config.toml
num_hidden_layers = 11
hidden_size = 160
n_experts = 128
experts_per_token = 4
d_expert = 64
d_shared_expert = 128
hidden_act = "gelu"
moe_layers = [1, 3, 5, 7, 9]
router_score = "softmax"
normalize_top_k = false
routed_scale = 1.0
balance_loss = 0.00254
balance_bias = false
router_z_loss = 0.001
init_std_router = 0.00667
lr_router = 0.00216
num_attention_heads = 2
num_key_value_heads = 2
head_dim = 64
vocab_size = 3212
norm = "layernorm"
norm_place = "pre"
norm_eps = 1e-05
positions = "learned"
qk_norm = false
attn_scale = 0.125
tie_word_embeddings = false
parallel_block = false
extras = ["capped logits"]
init = "trunc"
init_std_qkv = 0.0395
init_std_o = 0.0084
init_std_up = 0.0395
init_std_down = 0.0084
optimizer = "adamw"
learning_rate = 0.00212
beta1 = 0.9
beta2 = 0.95
weight_decay = 0.11
lr_head = 0.0113
max_grad_norm = 0.5
warmup_steps = 216
schedule = "wsd"
decay_fraction = 0.845
decay_shape = "linear"
final_lr_fraction = 0.05
batch_tokens = 131072
max_seq_len = 512
doc_mask = false
train_tokens = 549900000
max_steps = 4196
dataset = "wikipedia_en"
Below are experts of layer 7 (counted from 0) of a mixture-of-experts language model. Rows are named up (a neuron's input weights, with its number), down (a neuron's output weights, with its number) and show model dimensions 0-159. Each number is 128 + 32 x the weight over its row's rms, rounded and kept within 0 to 255. Numbers have three digits each.
Before each expert's rows: "mostly gets" lists some tokens that are sent to it at least half of the time; "comes after" lists some tokens at least twice as common just before its tokens as in all text. This comes from a sample of Wikipedia text that the model never trained on. Tokens count by the router's weight.

# expert 79
mostly gets: "08", "09", "06", "07", " century", "05"
comes after: "20", "19", "18", "17", "16", "15"
up0:137143125159055099086138123189115113150072102106123146140121101096109105104106136179136173102133113110155111153175070156167161164067100138160136084099148179203128130172141106111109119129135130147191081104139134217135104197151092168175093115115159080064187094174158105113093158130136088104123101100113147153120094103113146087116121126099088144107107120119184159150169152131095125105108078161123119060131151176079065103096136097152162121171136164146115168136163150097116134088172161
down0:127144093088169192145097173051152111111102190154143157095141115163146135086107093143157096128155123124129112123052170092124092125131143095079089140143151084064129074131139117141110221126109149177131096184143130120074194138125167148137148129133080110105109124100159169117144114110121137116121137152062148154149183158145127164131104074169102138109091082142124112175131121153088105124069168153163156178172143072161167140104107135115110133116144081131111112101106029153133201098114116
up1:111130101115147095147201111139120137097116179128154094108178124122091144165105109152100106132133115114103109108106100201117130104109162179119092042085106144156178050132159091149151108163154121178057116118111124150133180108167120074151145135096153139094129037140126111132135118175128136092094125111088157127125118122134098088093128175109119145126189149158125189091131186077121137093089122017075118147138166093089133117139154134120147095152127097177163092139126178132132097180152184
down1:119204113099096170126151108183163040110097140124106110176122130099117094096124167101172142086101154116167144113159162143112145148131098141102146108120116154110165185126138136187041086141108125069143173152121105165135153157147090217098098153096143134174136176126123177128120123118112136129155104140143152133130108180151157173117178064089109100026117127094105093124146115162131046123129126131091143136163129202066113131101083174110146095075124129127135166090162121129124164126151114

# expert 124
mostly gets: "–", "-d", "/", "—"
comes after: "1", "2", "0", "3", "6", "4"
up8:116133167157096158129129122106118118217142092133100129084185079120106120175104181092095127110130134128173076129132100116160144135104127162138113114156173130153194064130159134101135139161209172076106151091118166150120113130119083108143119176137070132110098087127173128087117128165149125096144083140112144125095131092156120150061196156098112111048102130152115129171093167154123137131100167087048088126155111176141079129138117132145144105137144123188138127131165113169134022145184094
down8:126107154089134115137078144097053114132084132102110088075134144107139092156075199108166164128177148143099091198142099162137084147140156157147138160154114120093182167098143212047127090090124078104080079196148154121141122114153122076098134146138080159118153150118146151121102151121155102163123066173157104139143126094072157072156149129129106179175165138139170107184110102090124111144131137092131099096176133102098095082173092093134153130184177099160124121089145121138103138127168133
up9:134102129094101135123124099115123166092123161136169103136156096091132127097131113142070129134149154163112130145164094117178116134164125133091143112148105123076089198103104123098154210168100108144142166134112170193144151141088151148165127163135112118126081154061151214154034182134106126130096076165143113099173144144137106191130108148135099172191140114138157109232147111155141083102139116128124138143138124143117123092069096104117160087174149128098056179112109142117100201086099131
down9:155097118126147080093142154152116199137190138118123123086071102151115146083096102167097188131191130093076206147101139150107180074147074146135112158107137142146113124076140102134164145144081096116117079140118102124180144068172180125126117123101198169164061134097098162146194094103063108160124167116090140142171090137118171138112153137149157079104078137106131138079151096092186103110106118146138057140123102107132157167129160138137148143128089182201131150096145121109112148131118140

# expert 96
mostly gets: " California", "00", " et"
comes after: ",", "00", " ", "20", "18", " ."
up0:076102094152122122154113127150241149064154184144130143167092110140138136077052110094125136090127126132128146119128155127163079066072172103107101141192148107093157147151132125079175156148163097144142113147146156092146097153150136103131180178194110135088129077124140129119130122092158121130142113159126141148089128109137141156183096142123165151114132104091148098168060129074188120135223141107114158094104111139176089175127140159141109189137142095155053075105109096112122110157108135
down0:081111070117115146136132119135096053128152154096173058179089115074142103207136118119114151138137140118167127144122144134134167127152096182082179074170112112156125094184150099147086080051102113095136174172162118163125100114163108106156057180148095081147175108152123157068118102116188149179148091112164148089133120087166098063116148144111136111136139141138099071141117129143150170119136143187100174140118095171117117095149123108086140128162116108120112180216109125112142117157152116
up1:064148113093130057137112161126158116075053177163145102145098115150121140121100096168212168142123087111204165116104160165108112123104148134114126141151197125123142078142113092131157102168088073157133075117103175087105101160126167149177152139169153087140056102121077125157111118115108107148143129124132160150095128188124152140172131091100178152138173107110131160089113140126101133108156111159093034110090172113158102191155110105136097113155113119163118119065068088114109129167123156
down1:048099088146048145094121160174133120074180121082171054148063152124117131109142066131145129132169109115156125128083125135117099119137126153098139156121128066163149131132104143173140146105123118072111103200191106110124146082147138157138198148142116088175144160118101126125075155146111113146102131122151141097148165119193160153090098140135162139170135146130153204147126173124139082105185113096087133130093127052156159115118124141126122142097148189085142089131129090136138118240116122

# expert 51
mostly gets: " Af", " Kh", " Z", "iy", " Ry", " Y"
comes after: " |", "i", "-", "a", ":", ","
up6:114107255191184136112102074130113071113140148166141080088099111174116105174145103146063081125063143135161077135118201117101130159192126159079131041095093137187123163124143133103148071135091085108124128115130141162098119171133182154177129139160104186106069119140127140145088106126122177141171129125174150117150093106166138172129101102132138110114139140156131193150080110141117106094131162103122122130109085152119118110151160084120128139158165122087098117102107156112129146101121135
down6:180153074114111131154174117149097128111113067149109107159167135133126166133200110080115134172168088156120120137096054031086111084132145132113166141186191116119122096173079133099072149140121073173152155162174130150096100161158156161051138086151129128135109127125108157093140168102129068155143087165096087169086126125136172086125160119151137138097123107100137173120143189117128125171095090139169145161057155147127128127099144157118188131065116133111117136123079117148102177172104124
up7:104070174122102132120145153097134140100170085103092144165123143146111098164140096131092166163097089165071112150155149158156133116038135147162063062175145167160145157129107182109108132112111135116129127137168128159155131126140103137123170113160143135082090070133121145183114077185138135119154140165142113168121141104162103100139145092107168094128154068203168183149070139054187162128094169142107104121116082124126131099155157083130047095146145159116081050146119107102135139090170116
down7:148144117103143154140059104134092172140141067075107127141090060130116152092076107148143099113055091092128102098129159126113171165102172185145074139140130134104105124197106108173119168174142110156177128129094198109095144165139133092177146110192130122125091085152063125135133154160165105117105090169139171111108136136163089157138105095111142140133132191136082140156140111114099073102156082163190196164093092106121086123160127132080153144132155199112142180076137166131147092134131156

# expert 89
mostly gets: " r", " d", " th", " sl", " cl", " Stev"
comes after: " |", ",", " and", " by", "-", ":"
up0:104157077153158100109128106116166104108118144185122128089117084137171138149103127104128124108085113093134120154163157111143127156119140144123145112131162142109095075083135060116146125160039137111146231140138154080163156160133118107139191129173103090099137124169069075155167151076121144116191156138120224184121102146103140127190094106115147126116177104114137115102094189092129200121116126078146134110116148106108133100116180064135046172136132148156188136131162168091131131131138142
down0:142151190059092135160144152164138180099168143130160125182151130130164153147159077149118158128161123166052196155105086098162126163148147145090163121094123149128121132147150157064154105110181110112163191095111121141089115177128145104136116091114127109112121088111104047138116098141086095103128093109150168115087142118142108123165161174092112089155172121161159135104148110126165104072208137067178148133120146132153176130120116158105071111044102210150110118149110085103087117119088104
up1:073105145099139141155132115094135139106057104167152127088067106158111117153106073068160180158173078141131140145137134119086142122121166131107135097119158163172147163165106159121155117117179097120109126154129104112162124149135147110061145131120109111106110184184068123165171143105114135107164093089200109107123120073142076205113197184072148138085131107195112105141122094127086164086095141148131160123127103139145179153169196188172106114133115133145101068156126129128149147189170086
down1:114120135115157151152136106141038084156161146160085137145136106112115161086175109090137099079100133114116135121076098167106065134150118151091146180110130082110196128137159131202121177131118153205129120143109175094168141096180122151133067159135095127138104099149115137128048120132123175093119171119088128177162151130175134078133161135221118068145114110144151072140093167125155142139180080183054095136137138082154148140123101130090137128122135125154091138150072141124128059147130136

# expert 105
mostly gets: " by", ");", "|", "),", " with", " from"
comes after: " |\n", "ation", "ed", "s", "ion", "\n"
up0:142120129101110146083118167111099132121191200067127120149137156138111194161180099140094135134144125062057082127120098059098169086135139092190115194123122179124152099145152156175177144136090176135143120113158134090141137120118119121088088172083121155076138080132146145104104118104207137076108136099162127127170157110148193085169154146156154116110141109097139180136049085142183134185107142142146103077098174129060133124152126122100127125147147117170096136140168124143103078152124127
down0:149194139142129165152139149117081067159137148153135134088186143054119074107120120079134091136089201093102130166140145127066156184165092100130116099083130159110122111123133124149151135150137116100130126072105106121152081132117092158133109162144114129103141154135123153161121162140089095152143067123065098156066207120135151158104173170121129097152097120115151070083150145176181050090151161200100128144109155150135163123103092097131066148155138086142116134103112193125155116130195183
up1:129118096107150156102148074134111124121146166094119121128114131115114091065109110151134155142131114088137115137186096154123108127104145093147089133108112154109134166072194121109122139184107088119134214124160142157124195100100127155143106145099094118072159133095152176105155091139149110105190053078168101170162179131091121084184116120114181171126100141057160178160110139114153172105150143176090105147130103146129167098122128090112128102078144116160132155145109104132031172147062212
down1:114104139129107255157130147088149058150149096110079135133192120055094151122125152116133109113089093136189161071095113114142174108114117111161078145145112107195145136098129135145130127126123143058111118101105132049159123117142119107131089110110057179129107140169142097128123148154122157164115134145147122160153173079133155091125089117159132094135091093065126121151138105125123211140103158138122141096168087105170145161132102102175152145123139088157124179133177112179077123143087098

# expert 7
mostly gets: " Sup", " sup", " Mac", " Ser", " Soc", " human"
comes after: " the", " of", " in", ",", " and", " to"
up6:099147182132081069134108092108122130142116127151085110051075168089117170134109067088124158129118079093050094104158157095153146134121152117157149174109113074126122088117176166097121119153175129132197213124135145181046212143150164135136138160148121092108121134152069171081145148112125123156098134173086146165130131179096103166085156142133166147062087173135161179090145127107135131120115149150132109139104084089116097113125140173133140139105138106143124138126067123142168135192139123
down6:163129101154093186084125157161092148097156176148118135144131169124147166185104106068101063109077113202170120089126098119138104057101095150096144136161139090158103085096135110145139136120114161168110193108127065165133185089117115151130154118166130151098143174086196126148061152190144095137121112160084148114070149157193182149130126152101110086155144121110151154133093118178087144140143091127135142067093167141153111073152146124144137147119145118126110156073148066107107186082130151
up7:109109158119093141168110074125172133160118148120168107117102083113115168184094113077060199119195132154147155125135177135113158146127089130118135081124134140143109116160087123145186174135132057124183155064144112115093175101172158083154124104146134135148116155098130142123194160079168143116086139126086117073092136162094117170095118157114182162155097075129176116110100161121068197123103154123119171102115139115134145125157128088087119142181145157096111194099136140054117139204111152
down7:029163127134149153112078166115124077121144134161088141154101091132096105048149147111143152167123141145118163141145105139100175153109149104111077112138123143128109161107156117138107126133155065111095108151132124118141104116079106142120095108114144152158180118151084196076125133159130151144217124138112121201130129119063153132199149107145099167069180081119141102123123231121136107142130167174130142163092040132179106097130146119082093124143094101081147124109109125147147153095193167

# expert 64
mostly gets: "°N", "%", " mm", " has", " It", " km"
comes after: ".", " there", "%", " It", " There", " includ"
up0:181097115149131158105137118116196139181142097098090142168178172168152062106059146194156142133155109149197143098112125156147156130082122112101145139110083142109161124123144103144105117046209143132147148169142094055153115126096071158086165130147154178182128061153142148097119187122164124101128124131117120145121152154092145103143097123103102081129126127162190134102076118117105092094111170085131112100116159141148129154180117086164143126162148068132173072122093076077124084157141136
down0:144144123151165124094146109162118110090138191118138082118157167190131115191129126161109180131149076133176049202139147157078140124116142161206120138109181107137078070095162133152141167126059108148068109156166110104146087097134157111136162127085100148073159132130102111161122151103096082120122114124134085105161157137162086141146148195124097112177121119112109164139115126106121133129085208187136074120137127185128116164079100093170135143112085123128109059162132144111098149103085076
up1:085102093122109102195192096135095137169080156140160122129169135132145090138080061125143147151169133139155136151119144200148140125106085119136065137095154103139119093144121145144082107101117096100137142206131084134100124135091127143137137135125125106086113106095146178058119152172048161157120136067151147095130119239068107091136181149081125148107099106181174175166100160072115141125156124166106140150119125145134093156080140121092195124155146087128118149138098107163093186111145158
down1:125113091114137085104089129128096153106143100140171152071096128170108127150142136176121149112180192191146130085092152146144183182112113076170184110109120149120155142094135147134159168113178104133053109145159147116122112096137178113152154156150152137122135151162068116133174112139112151208097148144083121143129172059123074162132126151108084070151140144135188142144116167144128066083098148141148086116139142152104152103131095146127137132000124108135093128081056152084133101121090113

# expert 59
mostly gets: "arl", "oll", "oints", "eck", "aul", "gar"
comes after: " M", " R", " P", " E", "M", " U"
up0:042083155089117165169152152123150135147110180104146108078123086100094191155189159146093103185111158110129104160178114130141115151148096149073091081179147149134110120114089110114187090141121123122124075107153123131124151180138151153146066093138130152142118147156090129116112094074158113170062092078105149083139126094114125078167132160154098150132090129145147124160132077168138175145085148146104156169119137092110164121128209087193171119155069112176132152153156160097104083098106177
down0:139150178118113205120112149078132077109127106164133116134197167186137106098151077109124123099057103099051133159127159135128162109153082141088132121161145111165190125118168153138167124128102130089141148123073156108163113154139151071156140170152136135092033158078126125111130139180065167143112178140114105087164156072144116122133112123140059176115155150096162066107122119120148145154098086113132119091151096131144127161182168109161157105125143193126098128105137210096140146135135067
up1:164127182138164147144138101184095085217119122088082138114112134101174148124120136147126225093090137139142106094129124148090159107104123088104162103159157101146095106107114122141100133156168127128088143083073077065141195140118135121145103153148126164101193085087160132153194127148108046062163099125171164159134174189119120097137090096147186132113172134151107111151136132106150119080107114100126143138190099065107176121106137118135142125088167080115156128128120110165181121079154098
down1:156103139130073101134113177107097101074086074106167067151136075169178135111117094155172095096133103126102087108066101147204156160122132180170151136082122124064126160165162113158123124116096149091138159137148107131172144132056123068111161125140102149128088117180132117155123185149138070160104176107164154180126105087114141155115056103156136098155084121142096144164111172150123154192173145136154082142079104097151140089131107203153133149111069144133117119150130153153093150098184139

# expert 94
mostly gets: "tt", "eh", "iet", "It", "gy"
comes after: " N", " G", " K", " Z", " I", "N"
up0:144150120170096089156150125169146123066120123062098169116164112150158148085109106108179151102109124104179143163075101112082150171137186071132149165107144148145107166114117100208172139117093165109104064114109128105215120115161086163136122119132109126175077116140137116124176067137156163184082142106103132129071131140110079117127131158062138032102143139104126133128114165126129114158100083102161092156153097134195133129150153166117120129126055167171123168119071105125134091152163117
down0:166151189126121151103155106126159180120106151120135106088140133132160154037154154049121087110143122201134094122189110128129111117073142180077110102108112091129083141151107142102171116066143117130141178168142082122099058151143162100161113200146205124129113151161169129104146156132125162098132106117194119170081126120097128187114131116177110160112139126134123132139063142060071088094096121158106084148116086168189120111159150113129122107151141131130173165071118176090107112157108148
up1:062142125137147112077166122112121165088109129088093125150139156099102033084117099108146130125124088186107123134156134120139119111096196108184144140135142193200071181101163169113124178114123120117136085130137099101139174081127077150163169112130097170130171092156159115153127121142157129043172117125153079150105154137175144136138145097154136110151132101092155114084168165117131137072133122158112130153130123104197176125138066099109140149154186107133117153155048077192143076091137107
down1:105130083142143126200065167174123130099134123095152130172144056109153143198139120124140062115122076136135127152193113125150192098142135181090183093127134158167146111075126069120199130140104117052082111102098167159099070152121136129101087105187163181113105159176134116107158094159180141111159119151063156142149170102123087161154144080133187120152105149099113112088171143146089103094151168111115102059143125126152112102097097141091107119150137081126090150134100160142142155143150119

# expert 125
mostly gets: "sk", "ić", "š", "í", "awa", "ov"
comes after: "l", "z", "ov", "v", "k", "n"
up0:097089119187133125134155101169090063122124133110104122131178169188138122107137126079179170144155170149176103090136193081073155113107145116149128143131135108114070138146081130178171166118089190109084173110153158116117097120122125158136131181130094059155120163130068126144137163154101163112103198073125126111160099038143184151128088131082112143116161196085143162145101164119192067112135083136069165127152135111130132103164120115090155140114144143088115181133079134131105119130146146
down0:103165098159119090152156195053129067084091122189096137148155138113116086156153117070100144140123144200081106111099122180106057080108051124139141165136135154122164080095149143067112153177127052195128122089118130121102125124107158108181184130203134167129108204062138110108160123094159091119151160065110097128138109110155137177141122119120129068118088135121154157127113176150130179148142161097148117117167149080141134116163096131144122116131145131152118142145129086176153144124144133
up1:139145141127078134109121165133129101097155100085120159124097140124139111123081171115145105136101080103160133127086122136109138094100150157130115114065173154093094106155136120137142099073217157128119190096144146106210173102138177121136128112157101133113145134172089148140102138167163109196071128117098153181110155080107096085123137137176103100082151164128161061132162099137154193177134149087125078144139148144153138114128120088114141128048128191186092104186061148187108124147072177
down1:150111131132136186122075196105144180106156173153125117121128114081117106066170132138109098163074184103108170074196075121131074145139094141136150174139167087164129154103100095125171148185123125146153121106162062154091134142149170096144115118136124089156141163118160140144177155039151125149049153113141150104119179144132135155071151118110135031106105194180129170112114095131107153143121156182168154124078097095087143125097096117127128150155100074152108141099119101143163116099131120

# expert 74
mostly gets: "19", "born", "20", "18", " Died"
comes after: " ", " (", "–", " in", "19", "18"
up0:136209088108120158112095170115150102130150157062144177140084128096080084193149153132163093097170191129054120141151121081099191165127107180116096065080106134135116155100083071153083152088191091188186123150153128147125140100093142141074106132156118079155158123101127083153111144138163079125085141130123099127131118161127139150162070137168131101099113143164125193125156093111109104097142074145148157122118104137107138150118093096097155128167128118078145159126172134126072195086129126
down0:103138122123143136182171121134154118104097128134138131149135174090118097139162152118063175146138127115136058151156176137122141220088208089112190139188174154118095049167169123088144136085142114107078176075121114135091092113137117133168092173184147106101129104078166107124094132093169175136138150095138150106131139106072146136159134114121099123118192097174147096060094171170164162113120145113108157072160087160172102127157144093088143142094131104110146119138086122137141067137079144
up1:136118107129162189125142120082135127126184111122130166134205097138089143104126127148157097116133133143129106112129131130130218177137147154089140148069109133137109166097098150140066099092171143098213168118190168112126163144066093164056061117117169161128118177079132119136129105077110120152156154120144091122081117135165133108106147095154129103091110104083167127145164093148080125161196118195116125099165138085141135063153181141101116184129189154114119130139081119078141157144180096
down1:102164145132138135131144149064157115121164140115126145065161092091125113145079120120117134041118093151089122143170171148123182173122179118079158143137130129120139099144126132093101080122057166103156133109151144110217122177125084158112101175222125140163149104148137085134136118118161116093189118144161152122103108102133201140139148142114070098139163155081132096157129142140092118038097135128117167100166125175122092115161107151109157125085226134167111109081123124091162140084150088

# expert 42
mostly gets: " |\n", "\"\n", ").\n", "ominated", " —;", ")\n"
comes after: " ", "0", "1", "ominated", "a", ")"
up0:119172159127079061114109152153186133093081162075125117120118180186104121094089098102146111085082136106140048101172092183139078123135093161189174146128130162123094132118108076100160139081135115153117127126146085142163151139167143114098120131072071102093114129148144137145134193184157103091115070117109167176118198123108116141163079148105139190104210116153134146146121128110157114167154153098118184134125117166121202104122160116117136124109134157162102136109104101174114159139164196
down0:144127095158126152113161093146124106107096154113144123154147162172093097182157085108091164121100129095156126110155116109133130139090145129132144124114094129096168159143104113105122094114139149169184145128131156089175139169115113163045104132113088041145143125133173099146070153119162150111114090200154077192092146106163170135130156103142157166062127110141144156173167092129088117190095134084085166152122142164082116159136045175125178087128126140057146146056125099095108171106064164
up1:070140147116156093174096072103121110175104109171140115159174061151150152149161096118084126114158141131130090128127032083134052113127113106178122154152137158123111099074153147126149135125150146086107103075094131123152089148116080119116097139170148130091104096113142106142135154092154110153081151063089149129182137168166133179134110185119183127149193134079186182082110119098139121093039126122175080118125148121184101112134119167070145091172100176100137118106082111119137138140159124
down1:139097095091128165117122155147079109088160065137132090138135102118134120206144127174149132144065136137070114146135136136130133174118114126149164118105135131138201141162127107148157060092148137172098104161132185124146110064092145161181143095115127058117132149126140166141109093171110115109167152160067152150167133124108098139146175095097209129109138123133107109085161122099164132126152164138126069162050071124115141108157109212124105124087092111153183089086154162140123216172110089

# expert 90
mostly gets: " r", " Mount", " North", " Sw", " Br", " Nor"
comes after: " the", " The", " a", "'s", "The", " of"
up0:109119107057165132107117085155121113177149162147146126094101147146116153168080158075126146096174123127107129101154120117100163159143099095151088143109100112163139166177108150133111114171197098118177226067089177147128088114142103169147157105163161187115100080127159078116182106092135108147115108138129109100122136100127069149176134116142091122160071163158135135162155071118120135120115122131086096140187144130127144182169152115094182150099169061178042118147104124194156109137134090
down0:122129117173075166150131121071056093143141139123110102189104197143159118151059082140108100097088061148121142089133117077141152160136169118167151151098137103183155200152148103174129149147137052154126078166154141173108073119126131085139175150110108108082136141086142112120096182159123138111157117166075163178116121105161152136120145096093154075152118203108161138132155057104116144113096149088179099135125115120112109205170136098163119129118100107064095115134137121108131167079134127
up1:155147060129143055115187169134113144134159127145144186075125128044121151096129144090111146128114125117146204096141087184120132097157169160141077143170111175128084126119082141125133096121090152117171140120130114147151140125175165148161130159077156150129101112149147129097112136151058154133101090077152154147101110071081141138101043116145170180138169050126148157154097163123088134116110111159150141122153086162150122133142097146140170154059140137163055168114146128156130063062102117
down1:138129134146166100098144131155195159112176114160123121117071148155094102166078130120115123187135138133143117068098107183166097100095109120124106147139070160168130141135143118065161123146134197170136081186177172076096122182105113173101139139118102113120107096142101082106108107096145123166113136164109121061152094093097097102090148109133131125156134152132146031092078108146179133125178105078160122118135185164104147172136173068156126159144164142118091157073174108170186096111073130

# expert 77
mostly gets: " cont", " pro", " dist", " sub", "cept", " un"
comes after: " the", " a", " an", " c", " and", " pro"
up0:131066142110127161136158164134197114073176194149119094116062108072155111188089135121121133108155165152160148150113107142144143130148164065122118096160158157049096147097183112170140111179170107073137099151108151139116142152153090131167067114108072124173123105131116180090087083084138124092120148156116109106124103143099130125149085120082107122140133159141074133149075126110177163106169197146103116097112141112138144177126157168134144133131079105086155117133127111161038211150163123
down0:175123119107166142112110163145148121119129165119085132162145127141138073155117137182240090101105110099123139102038102155142135059095134091137155135125121140112191133137112108157114151144141062097107121108113162113183110140105124148072135077088125137103135166128123182060116161156105159148134143110121105135177113084129143136164114112094086098154129169104142143050127065150139160106141194113089183105157101113172165128070110121156089105127212116199158072119148103137153123094097139
up1:099164140117121137101156145120163131122106096044134164122100144075159166190090142164140133108089144135135177200157067139128108145178099080091101108140142130130129116136135117126184170169074123150144105103115150063175105150168109135115178122121173120109080109149118129131110149104077108154100109110174179146074057123091134080122097150060097177115197155171151143129093094121179158108123141135139158121107182091146067110117069146121191110093164079133130120157124094183193113135139132
down1:144114080106115082152159077152160141186153149144132130125114121111143181071122076101101150155155171149108118164082072153114148156124089093154167168162149118091115136146099125108129107096119174214102062115129119166157145068142132103130077118143100154157176183057070159142141191104122142118137190139139097131173138124158119140121048138140149138114146094138114164120103111100072154166170125067138141184150142086190149094089151154176073151120142120074151131088118124106084116090096089